Weights of a small mixture-of-experts language model, trained from scratch on English Wikipedia.
Size: 11 layers, width 192, vocabulary 16384, 24.7M parameters.
Experts: 64 experts in each of 10 layers, 32 GeGLU neurons an expert, a sigmoid router.
Training: a variant of Adam for the experts, 374M tokens, 5709 steps.
Below are experts of layer 5 (counted from 0) of a mixture-of-experts language model. Rows are named gate (a neuron's input weights, with its number), up (a neuron's input weights, with its number), down (a neuron's output weights, with its number) and show model dimensions 0-191. Each number is 500 + 25 x the weight over its row's rms, rounded and kept within 0 to 999. Numbers have three digits each.
Before each expert's rows: "mostly gets" lists some tokens that are sent to it at least half of the time; "comes before" lists some tokens at least twice as common just after its tokens as in all text. This comes from a sample of Wikipedia text that the model never trained on. Tokens count by the router's weight.

# expert 48
mostly gets: "000", " known", " species", " music", " million", " points"
comes before: " of", ".", ":", " in", " to", "\n"
gate0:457506526497505527514509504512466534519497486517500499493479521456516500517516534498536484509494504487547477507497483509520513500519543452498507540495499533519493465490504536487496473510481467530534513492504480469549544512461498493484532533519505474518484525491480494488511474538466498504463515500458437490534516455530504500481506570497516560473467528507506530456494497507504506507511493512506478502514475482487472519505464505537490466516530505570477487532525549472479495500522486481456553482461466553517521526507535486494521466507500495454445473481500494498478509485466507526
up0:508533486477501479517469497511505495477504532473535535497548512532492499495486505541482489488567531510472521486466445477540497487478455533496479493508527440462485549488474470553543527509502509509497468534499511517464464494524488471498473455503487511503533525495496502471464488451471523475521508462506508460470525543503472515486479483544480479497490558484520507495520534484452495507501506494510503523489465498488530501496505503432514504514484492499504514449500481491494473494476500498537518521488512493504530505481452521521500510453484453514550524510478503512548491520538504485
down0:531506503458489515536512520505518524546497508493521495486516487431504493526488542479471517478452490473530442530488497480529522494490516466507458485515522509512527478522492541463493503534484504496498478489474489469522522504485493521517507503532519492494457502515490493519504498529490452500472511531443504552499461439531536485506513543519506536479500505453494499527450536529518489509457473524465489461485462515505517524504497480482501487512521510512502517533535502522482517521505476533491516497508480486507593459525505509498532440475468498468490489488495494513526455511524494527
gate1:487486524449484517484473511490485527440529495478509509523505507536487529492480492494490480500530453506470471523509478530484473498516505497499499513509533513475506503532485465467482496510498517501494536525504500513465531513501524499509475456493506535469538530514486500440477476430461546483536456466500513512476550459501503480483499470478494491458479525515493496514474559485531497476514471527489529481498477497522535520506494482461522507518471488522468467530518497481526503457550467528476482489514510483459515501454447466479479491472504486466467503521495464476479470558539506499
up1:477518490466493546521529498495523502466510463511503484504518477549510502544521475506499494494488515517454472525515487488463461548521527528500490524524511502523522463505503505476424514491527465503503508511469452482505480519505496508505458502538487498451515535499465530464521507506507579445483493496468485518488503531506544498507487500508498480494516522509482476523504504446533526497513496525502509491480452477510489551507523478440535534516462496491510487536478515463508471514521501497465468463562481469483508496480506476509468468460494452543489501508508473487477488501483534512
down1:493475532488497510537504452474475499523476520545507510521507492439506474507509516524478523539527504484485494500478507487487491518509536494481503448518491510474477500494473487573487485479508520477541512495497495438480476550496560558485465522458522501486510521527480491534507493440510483489551477505516501454523563508519463495491497489494507477463528474499499475489494480522500498497497515476468513503489556526478470549486490463501506503500521489532478547510469502489509491483507472512475462515515493473471534522482481477437469491478479527528474451496531494516489476517469490489

# expert 60
mostly gets: " |\n\n", "See", " during", " After", " During", " various"
comes before: "-", " the", " The", "==", "|", " a"
gate5:503487525517459506464526526545485524534541506499514513499495478504492477488497515443459481510523469534510486531472481499484507484509471535473457447482534470498507512486477503496471549492499515463427447496503527490496503524497494496488500542528490537484488489509515512501451517492508500472553504502477468485500474503473516539491475475439504506495508495529525530530459499476486495538484482487515511517508493436519471466501501544446530523529498522505478516501469557508533487522464467500495487485531517509505517493500493447467477546535493539519510493511453513456501495499493516490
up5:500478507482512479497478509483521473504501493519456490477505507528522544477509536491502464486488485455489486499506528510490524543532536474461513524555489462512487472533497470513493488527505483483512517486475455507509517474495502463462518461479521481524514501500521519507485524523507489487448522512504484504497507505546488490508551524517449513528474461470463450472529536499511537485524514489502478507483487564473519492498512459543472464496494472478548492459559523490457480519505506523509491514493512484513505526512491519535503458536536450505467528500548470524488536504519437507
down5:493458519480526476507504518510502493503450495476450482487482503499474520543520497499534536480468512460502534479517518473479523485460523521507484526513485504492469499478480465515537516490488508501501516472484459502528543476521466498460500472516487498543531548485458484499560525501497507490473534529506488547464488509502508522487464477518459530494478520464501468528494539528506505524506531501448485494465470522445524498496524518485485495457497451496501484469566472517500489517501488494492556527526464480527506490459561484457460481481474472502485487497512488509514503504508527539
gate6:499521503505563523511522556498519463472486481515447481480506540555467494479494467483479543481512500489485494518493521515511507479494539513474466514548504471477534504509497542513481522501463529538528487513519504459480503496499494535492507485496543541532540558487502509498539474521484464498489500496492511522497506505516487509485442526493506434496524528468523501503491565503509489465497493478531511462562527473441480508503512508495523549455467496486498498544524481537481473494472491514491468517494530498540492510481483512484483487497481501468492467475457476495494456519497490510
up6:516548512482548504545504494487516535504536523530483486515508462548507484487499536517490535469525475447480504504490499515510522458503526517457487538502541491531557509522468511478433460515456528518536503436518450495489516512473511533472519497469479526523495560448511505489529493471519490515479462496502500500507493509526511489499487522514509481504488525499489514502495511525485467472488518497544525484539510498520515543479510508505517502405449477516483483509543504499517491501490508506489502485502471488474507522450507516485482453481513530534500489495508550493488522495506497508
down6:449509515522510487532498462508494512531510479493491490522493528506498516479502494488482483505524481469469509421488567507506534502454473495480495491438515491525461502478474506546456465486500510528508494504483494498469517498510509522474505514510517480544493560539482448502479530473529480513491483471525511501521495481505512501484514505483589487468526427526472522492467486551522507472483513475520495481518487476478495487528451473534528487510478525467513511497529497498512543505540498488500512495523483503475505521474487499502493483576511518518473494478467510529497501509471456492

# expert 9
mostly gets: " After", "|", " Henry", " \"", "After", " George"
comes before: " ", "201", "200", "202", "199", "198"
gate5:478470483502458530504503530467457462531462486478485487456517536456467496509493482472543460510451474513489490518521498500510499523438514515528458515470468464532474504481524512514491503472493461524527524529492494472528486483494520463546521513509498472501519510491494523470476494522478517507522501520480504459516523527493502498458489492515498510459496487504536529556522527471510491498512470489499476483548467491503498540503516505520523494516544571494500481474471510504497484454478487419502516521525472480505484476446500518463529483484501505455457452519500494491503481511518485483
up5:501484537501493466453474488526533516473531516452492484505530509500487496497531537476529521482499510464508450518478505488510511496552516489519538509485484514468532501527449514481526503505514499559522513493504473483507532522494482482515508559473480497494517518568511489491499500533498505457478501493519501482482525523505506529519473486469518530514518472498503505454485525491517524530471521533490479490517494512508509470466552527555480505477488544467485508531490499469550487488461479529517537539478567521518497520538506479503505528549531545475486513457481558523499502515498473483
down5:481491480410509464492485524502506458496503474537499539499512463495507498485487513524535478440519510465536506440479495476466464509498495510469551528476492463476473519520522486485455509535482477510518530475478514500511500535462487513541490481504441503520513515502529534519446497522534496498497475503496550528511508518538488503543509469480515535529494518538474520481509540487497534524474495529505489511496515489494508484523482519498502526477487517458513497465489476476469493516488454526492556503504449484515481493512546471525526517548536505481532526473513498494509518489473478491
gate6:501501463518528517521513497459453484502502538519509501489494467504477492524477525484518489537521508535511507528511549490492492460508472516477539490487511473493490488478485542459480508473516469488440475554517506507492493508506543481498505484528532475559518491500474514510470490457540508528512518496460433484498472536492479448488512515479481512494491507517509452504514518529511556519514519489531509450522490530501505497452499510500525499513526480522488460490497503551528529493519529501501442519577428484540503475498472506500455497490479498495484509475492526495532476493482506488
up6:473516527473504528504522527459520436487503564502494502480525519467526511469452498527534546496530488470496499504514557544540473492481522526510483480501448508476471482490503504553505509531501458513521476488515506482490474483497481483463549493528513484520487537478513487475511468489478505493546532507511534466493520476488477515510465511494534500484542523493518470456537509534496521523514557452491483509534531537515526481515516498505517495531549507511496522477520553532492482496487449541500501507492494535522516480486515524514499487468508535471452533506484525497496504530493468496
down6:478516487576503518474534503460506516487501500521494490510538483489538548497483517533481511512503491542505515495503519502462528513504503524479526479455512564487496504494459466522486533538508546525453495480508484495516550476469499492488525510480526514507515520457494548493481480500493473526454493539504510506524486484437521500534489485491481523498555471492531490494495482534492496494524533459486483477492491465524505518475480492487476447502443495522441529515527538532517502457502460463486460527455475481473457505480519515494501473504485498479507508482491486481491497523520549500

# expert 57
mostly gets: " there", ".\n\n", " population", " —;", " Apps", " age"
comes before: " ", "==", "0", " The", "===", ";"
gate7:494559474514522475505457540503528484501519508495476552492469506516466516494511506487515494512487488464525481558482525544479516469535488507517475515488534469530521514498476453517520494509561474475508481491512516492471540504512475551498488516512558522506507491528494521485484518508536534486517472489521493543522512483474469551469483515514475499448521521497476541511469552501504454532521481492503448442553448492513517496475533502513493496512501488503511484537478522510488511498506457482516464546487471514502531474528497480479526524507469483479467481507471497480537514518481509524
up7:514477496505498514507522472502492525482472504478498493450459498451508492490538477528504501489485478517486448484458518476520467530504493480503558463472449491474486500519533544512498467507526517508541505550469510499486495462475551509495528480457435465533465513489514507444473493494485504514525485486474541510497514503501479486479484506497487465506487472501496480486489476493480511482493476479536538480481516508522524479483491530538503478495504495490460414477488474486520487519507560530508540496478557463498532484466503492470478500521511526524510526475487504492537456511519470465
down7:487547535495496480513486543503505463449498479507510525463515518515519518520525512527556485512485453462496481442474490516541461507506502499495505528514484500476523539465477495534494547513472526474466523531534514466451447512524511514500502480458497478505454510503474478467496468522471472466544519553470494479499507529497480501487440486539481447503508510511491492530476540524480489508514498553470522494503477501521504520544478527521524485530493495512477510488498511491516503523477483535543505498547436497506454484474507494523493517459492483509478520508526480501511477502495514503
gate8:495511529489493494504503498467508522526487465500483529500476507468517507429497492510527547474462536524491493524466504479490502485465484518529503537526534533494526505483512466521491522509527512490552477473515531489503544556517485499473480458517528506495457481478478505460537532505518507542508480512520473478522551516488490543488427486522531473457476498514497532510463531510476446485528490487513484476534513522523470470472560507541475527501544511525526517527479514519493500478512478466535494519484481500527507515500544493484526488496492507491435470485479514521467511503496522478
up8:489510443508533485442492511513494490511490521497492514522494520548472463556517485503531504499501529526477513487501545520483478505535532450495466508493483493523475484541515492472495480502503484522463505516557525557519503454483527523491530485497481535497507474496517529542495507505492520491495508434484512516498495530512534515528505520497475472513484511516509445482497478463508513500470509535536487505470524506501519527498467471476531483485491451465499476513482537447467456483507534486505472524481461546469496478479490505487484509500487464495540424542466487510520526527497476516
down8:530524475486563522477485465521515513508459537534508486498486498513469502517495495525518520516477527490479463540502522488507510501514502514469535473486492463450526493494485505483564523510528501535495500478538506504526530488525499499494507503484506475463499552540470576512493517502498543497440521491480489508517512468498520500527498471495458497485477527528510512491502488531534463508457494529515491526503529517519493507491477499518492512549531539489543490498469473486462547472459479453530481515509490533524503462467509500551516488518466488495487470498490577471518493476528477475

# expert 3
mostly gets: " large", "ol", " high", " four", " —;", " advance"
comes before: " ", " the", "202", " first", "10", " —"
gate6:553507515525534494495485520504493517515497462480483477536513489497475495525517489470513482502465517525534493537510508484478483523529468533494480457525522535503502507476484469545473476491533502512508507509481502496556523526531490518488503512493508462450480491495504527502489483488514530480525495531467480498515530480491483502496510546513486508468496439501512467517465512474544457490495525504478461486487501545544481486480471464481520506508471493500433493493508529493500418430529495474458462533462498455511506537503541495514471499513510495518481491434497527500521464503464492484
up6:489500469514462460507503455486542556537495473484551508510536513508524488475516484456496486470452472506485500499480514493496503460499506509502441511460538482471518496523551472477523480548445469506507505506504514505517499495508469448492503468500565527540478509502504480510462513468507478449475544501513486533475474506530526485516468498506473485475486528490516513503496495535510482536467507520502524514535545523497512507520510544543475503500501501522499513532497488517492515501511538486509528452454492549516485540516500490539507487462443482466506512540517474503510485500478523512
down6:480515484478483470510491516507481465513471503472489506464496463549456419496489513472499477512490488541492508466507452497522544477493508483520515465482477532527531500508487517460499507506496498507482534489522535519512446472458506512502478531513505438503494459504491502482477510469488509523455569462468476499506433514521517449514472515475502508534496512453480497513482528505543454492528509529496497493497555443462502492511541529504492466485531496517475476519507511492507473560514501538487487506521497549491510510486507502469490464463520490506498475503488514516488509480496515476
gate7:553508447503499504522513530525466459475472490517494508502539538505510485501460493525484504537524506532529453512492484509564483510538506508497499544491497539531444482517441455537543535499496478510450499510484529499480507521471462523550491486460477538495529503503470518518519472474466516461506478525488497492449511508516541511469510527484492475513498546455552509508464491512513466480506454486481527487501478508490527474531510465489535491511495499539496486464507513528524515503539494512498481488515485528474516501501468526486523505487520528499490490480433482486498480470508505515
up7:512483489490528503476487511488475513504498523485497536529503509476513496498497433538515488477477525511496497504505486528516512509540495522482507498511487490482519510510500453551486501500498451515497478499491490486473509501469480529526534494525485491476549516509468505464553473486490547481505470491504452458485511509492518536426501506502500480524488454464491499505511480478553458449520546471525503491485478533473555436536517447504496442457514505527444504472512525474558501472499500491489512538500500523478516497495530490484521501506546542480482492462463515514490514507528503502
down7:465496505511445500479502527463516481516536492478498529477498506518476510513496527488512499487492477554509474494457459517535487556506513516529492481482485514540499536488506465555518506445497494505513436494523523512478477499471543500493516484497539535482505511511498477495487504494528511521521502489550478473504470530566492494466447495501540511479506463499518524553515510507460524475555506491498491443512516494496496493508497453496467471524470523483476509469467492505506460467517492538516532501528552440486516495500526476499507501461517473515483514468480505488510527510558506495

# expert 10
mostly gets: " games", "ics", " Championships", " films", "ians", " songs"
comes before: ",", " |", "\n", " (", " and", ".\n\n"
gate5:479522476512507463521503525483476491510530478448470519478498528510547490505503505520514505476472473496512508534481506485510506499510506489543497495539508510479527531497478479483466487515521504469490514489496466513507532548515466473511546492514537443498447499538504529480488470511481513492506496500489458515505524480570476520485496496488437533493549477460528476475469498491501477482484519527476539502501473477572506480518537523498470474513474522517477433481532520528493541488522495459534488505459542501488528481488471513510483474488493496510530492478502526511552449539530489516
up5:455541489492485433491518528463494521469456489468515518514553515527512523500488458550541499485517493496497508490455463474544517515487534496526472496527501499501506471478528492494499500479485469523462502476515536500524498520547494478466482473471517483483538534458487478501467454489523552499486492530452513512473461468460492519474524502461438488522486533474499456429503485536509484512507518518465482526475499490558491534489489488545479487524523509491522503465514518528487518506485480480530504512464476516485479513506495490502530503503533519519535516528498491495525484515492516513
down5:475469488556527466518542486518555484504446524484538465486499492497491464506451511532487521475510498474486513555456495523488484495469487511526498501571541475473472512478485516530476493485504467488483501513528504494492493522515500515521465498520529524458539508459476481522523491515534515517491490495493474537484510513508479530484527485478480519499536521471524469442456496487506493475486511488514453503488476493507474495521517536506483464510515484508486493462508490531508544481519558444553497521526529488513519477528481538518496465511506507509504455490472507496520438510494545484
gate6:467496489529515512488464511497483496517489467522513504475524520436516503538489454462494485490537486486490476532525530486470487518514499515476490506526537535474542474484487481500503546524489495511512490475479485462506520511518484432500506517462527514471494502519516531536483512438506522447479509468506499490485512492463487510511443530522465493493519501513531464489474521513520460469463498530512543463476504534495491498461520539524523481452481525503491505520440503460532531483432486490443504537469520530493502517486522487532513503512500491515492507456492501492530477476545498501
up6:490459482493498510509476524510497496508532512498517494532490503458508505446550524502489469582497506460505518489514521491483503500508487495498538509511486516457475482473508479486518510486512489496482515483471451493459483507519473504545509483461473487515464494512478497537471498474508508477540508456485530484493545490514510501525514500524494529510496496519468527425497470477509529473540504512534512498530497467470507504527546555480514526484472572500499522513491482465565497483486505536536489532440527532509517494491529480519485513533490527534520502474460502547491472464485522483
down6:483503504499530530485478517540546489471522527514500457470496483457504589445499492491517450547475482441464503471517465542473467537512471500505536498511493454476483506481526505465522500549524484459524481509510502492491472530541492508545495493506487535507496467507488473489502507527522518483513503495459526503504500463499513492480506509505467466518525537542491509475521518484494512512531483456536489526502516465500538520510511499480521499519507536492517481502546520487531509514500549516496522505475487529464518486551513483503517510514466522493540514536479488496524530473528513444

# expert 2
mostly gets: " use", "ation", " line", " position", " using", " release"
comes before: " of", " the", "|", " to", " from", " for"
gate5:490533519496532536526523478467475489487492544537469522494501471475471504523508552481495542496489460502485493522516486536528517465479584496520485528495488534485508471524529562513532552496475510488487485478469498516498526528512486538493494505477513523514486536513510511507504500502451527477526516497489497544512510503461504493471514530501475516500462502515540472506490540466501448495483515472474457509484484515447491475540509500551524480478542529506485492495486524489477543498470470553511461476483476508498532542506507513505456478543496504496464499435491476511500510481507508502
up5:455525476504506517468529480474484494485410495466515485493476508509523488513458544514491543502445468534516502500493484497529486479481515500485502544518499512517503481489486519486507532444505520522534501476509510488504472523492480554482478491489536533472508481503476521491470451466528489495504542507479502508538520513473468447483508453478505499492515556537495480460482484468492465535512515513486493515469499576473487509516490487532502466485479529523493521503426526506473495452504511508526471518494478520489525492492489483465445507506494500492512481451488498479482494456498517500
down5:472500450525473527487527506509521529474445519528503502492485479538501500503480526518478523529491512511517529480485477497505530533503518533512480518522473511520489493459518530487443489490469528498467493527506509548477497503507494533512495518506538522485500470489470516539478557501537495480501495501481502492526513531499460551542483545509497499532553489482486444482469460519542515520486507493480502528489472550476487445522511475473523464503487520519485478502514465493478516471507499517538462495531530494512517511475528453461485494536513507484491477464543521565488493500497529439
gate6:491500510520519472481490479498487493493518519497476545531472504515487486469495500506520528470505509488475521512484530515467525514513439463497446502481490496517526481481500495506476515514553468489503467505454489472480504539484528498524520514516526495496459553482501498523528442520495526457467532499503488515487505468472509496535488508427511463468475537514466495478459536507484497517533507495494466513531506503463525472498503479462533520492538464470464489523487514506520525487474457442495493518512446553486527474493502537518515505439517503515475495566510486469489492471473510502
up6:510467544524547456495499548495526489495538478462493496523494464510467461517551512490494479439515497500453510514493514481474526506512458464478455555521479531528510482541512522475473517499511474497517542504483460534471513459498501515524480482539481509464494514491508507492504449473473508458466478471466505473502496497477501513528490524449509517553489525464520464495506507505500503521521516529524509492471532481464506489530517495470558486482513497493495473492500523520521481495521493457481502500477463544506493526467523512559463483457503513482489501491478454511512511468501512469
down6:473499482488549472527483499511483480528462508488522544453503492545485451499524514493466468495501502495497553454529491461515492496490495498523493467477527509473506467552515511482484501547494517477511499435464519492473516453506533474479489487466479503504461491512554473490464486545504509523512524497528447506498463466508479484510476484492501496512484498494503524495528467517489474471505466551513512448464490496469497478448487528534515531483508485455519474515536559509468490458511511483485474536495488488455499516500513490469522516493493537510477460502522513474502520494488540536

# expert 13
mostly gets: " C", "c", " c", " They", "ors", "ry"
comes before: " |", "–", ",", ".", ";", " ("
gate4:476512544499529504497488465492459467498509497475466536532467491485541443485542495505526545454461474518498503541477524520493488469529539504501501516490548555530499489531489500498489495531542518471530513501489539497455536487546479508502492518532484487484444514532466505504531485482467544470502496512475491517489574474481482528471488535476478491490539495514481499528507482526482512516532533487516504472503454490494541469477482493516523471501492484495460505525537513463468482513521526497519479504485461494508530512535490518511510473510470516500517475524505442507525485521510485542
up4:556542500480475538514484529519487511480489453511490476513534442506504514456487479505510481526517513535487518503511523475515523505495479472543488494500494549470517526474482482495549503471507527497507485508526485540478459545506507465509487525495557471500502500484509489508517531486528483492512498478503515495465520516522492482476506474509521495484457507486498512478510474505514496539492485528533490474463550495500514482562505503492494495555514546460493512481439540534536528512473497518473562474438523505530514478475478476487514476486484470498458527534507472485495512536484559509
down4:499515493481478500517450447495517457517518492525456472496501535505521499517469519460492517525438529541508521489464490473488471444495517507504546502468501498500517480508509482461495487509499554527502528524522501469514494532464512472536531520475499517475522517476468511495460466513515516486519503498542508452454489574484487527534517491535531497515494530484525538556530495474506436486513533479478545512506529498490522524507494505496522563487464502500505540486488530521492501479525475500504477475468489506443523530489471479498525510480476481515478511479493508503492533524513495496
gate5:539557501537502511551472481474499502496539523527502493478456487499555503481514495496517524506504510547447501515505515471482484521510550468482521492471532533514473487459450518511534580466493501471501489469523471509487501478559497477545496520486508489451452494501514522513505505472491489483496475501479497515485499510518515546451492535534462479467509496488505484471472507512537509527519518519479512477541527480521496511515535461503472510505538517511456478545503525469465496482502478543538475520507531504495522511487476521497500481495453501490502510480473498494491460550486523504
up5:494536462509503488515504476539487508505497540493491510464426512488538506499513509480549496467479511495513481485474492491486472519500520501513506485482492502471470488482490525542509523485492482466527505483527464490474501502522502450558517463456532522475495498461505524441509518481453475426516471509449516499555466498455520523493467469501506495523448506482498526490493556484531496482491524518484517499509558495520495504514531460465472536527522482507482507529495507477454478489495490522550504515522488524545488500517466562484519512475501493504487524530479503500515508497508527474
down5:527508500497482498502496538489532468485496517512507501546491486486512532510485473503459528509494496536478532470516506512481556504485477549478515489522507495512500521482504527482498512493508531479494491515476496469462464498483478513477492509503514509433495533486501491553487462524465498538470474499524473510493450451512471522506522513521405498482491555506481509501497495526531529501526472524518510513535473514514493532475505517504491497525509542498457557523502499486499517468548500520484516541464485568510492448502537522502471447475472504526490520480534498480519504490466538467

# expert 45
mostly gets: "ars", "°E", "berg", " games", ").\n", "°W"
comes before: "|", "-", ",", " (", " and", "\n"
gate5:477474505531499517470495518488481495529504498517444518518477522465544500503454517489506503459494529491480528531518520475489491502537495518532492498502502528490482462505526450506531472510489473509514516532499502495511539501567452477522496504490538520530447468524503494547476455524443501449470507531496502448519481532497467477457493487489520517479547507505496461484489512505483497529486488476481478446478507517503526499504479487475464516434466510497486451488519559526524522501492489479496493479479490554487509499519524483519496509540475546468460511505472483492514476481511512530
up5:521483517466456510498467497520476524448533472488540476456522468506495496493532458499470508525545515491495480485516523540518490486507530467488482537535458493493506511536460488497482492495542544460508526445459477544457487543477540485532506472510488471495557481513500502450534522534537506498477494511476495501516521499500510526493479477495525496508525504526516485514513485470508478490525561484477498512518486472524533474501487520534492538558547546460495522484474482488505492491507496535481549472516503520508496513482489531484467483477485452527509479500499541492472489531483506516
down5:477509484503480530481472499510470490445493493483495477494516502462520530491526480510526495478524502481530490484445511506511519462466555504533479524498529464481481532493493524492486520532498458473521472457492492505482466494459537489486520469505483568511539505452525518493516503481493518519498539526522518533518534507462535527530500511490469466459548506584497485547499486495487489518554527528492464495471464507520497537482500521498533464508480491507517510481485487480486470537508471508450507502504523470496462485470487485493452495483486477521515498507501512481459503508462492446
gate6:459473480500536505488505532493463533510530496520507515483486510514509493499475486508546490459498474504499475520456496467573504485494497511493463525506489497470522535498536507480485516472513500483507475483460526520525542464491467470533458506455496458476499491520467515520536512474491489453495487527515466465447485525455511526514519564475505482468525556515491471498507493516512473511489434468520511483518505506469470482509520478461526542480468486504505485499484500507506511516521477504477456516488523498498526502522535490488547479471466533458441472458508515481503481466514482496
up6:511472506506498490516521483558536506489506509539530493507494543471465478434513494481497519506498509460471488488496524505437468526497486489474497466471497460466520462527495471478521497491504504528509537486464494500446468550477555515497519520514509508493478475507525507498514517517455535525535476475505480509542531475507486469489472474518519508481496507488501554510500521496499540447515517540483501544495463414543542493475489505507477464481475497530490488515473535484500488509518482515527515515494517519562469517482506517533510484509514503531520481521495484481508469523495549511
down6:494542496483506509540489482524505473482520523496470496449518511443441527491524477469517461519486497539542451537507490474455512556501481453477507478516515512508485466498501555492485498494521525478450481502524533545503473530511513518474492520491531481511493515522554494504506481485489508544520513458534524538499504504558521527524491484530514477469482483446482508491501466490523512534504467488471502462454522452534513520508501477500485481489485490478514518527489505479534458494498514472540516501517514490511490484481445475537462482494510501485503508491459503503507508551503538486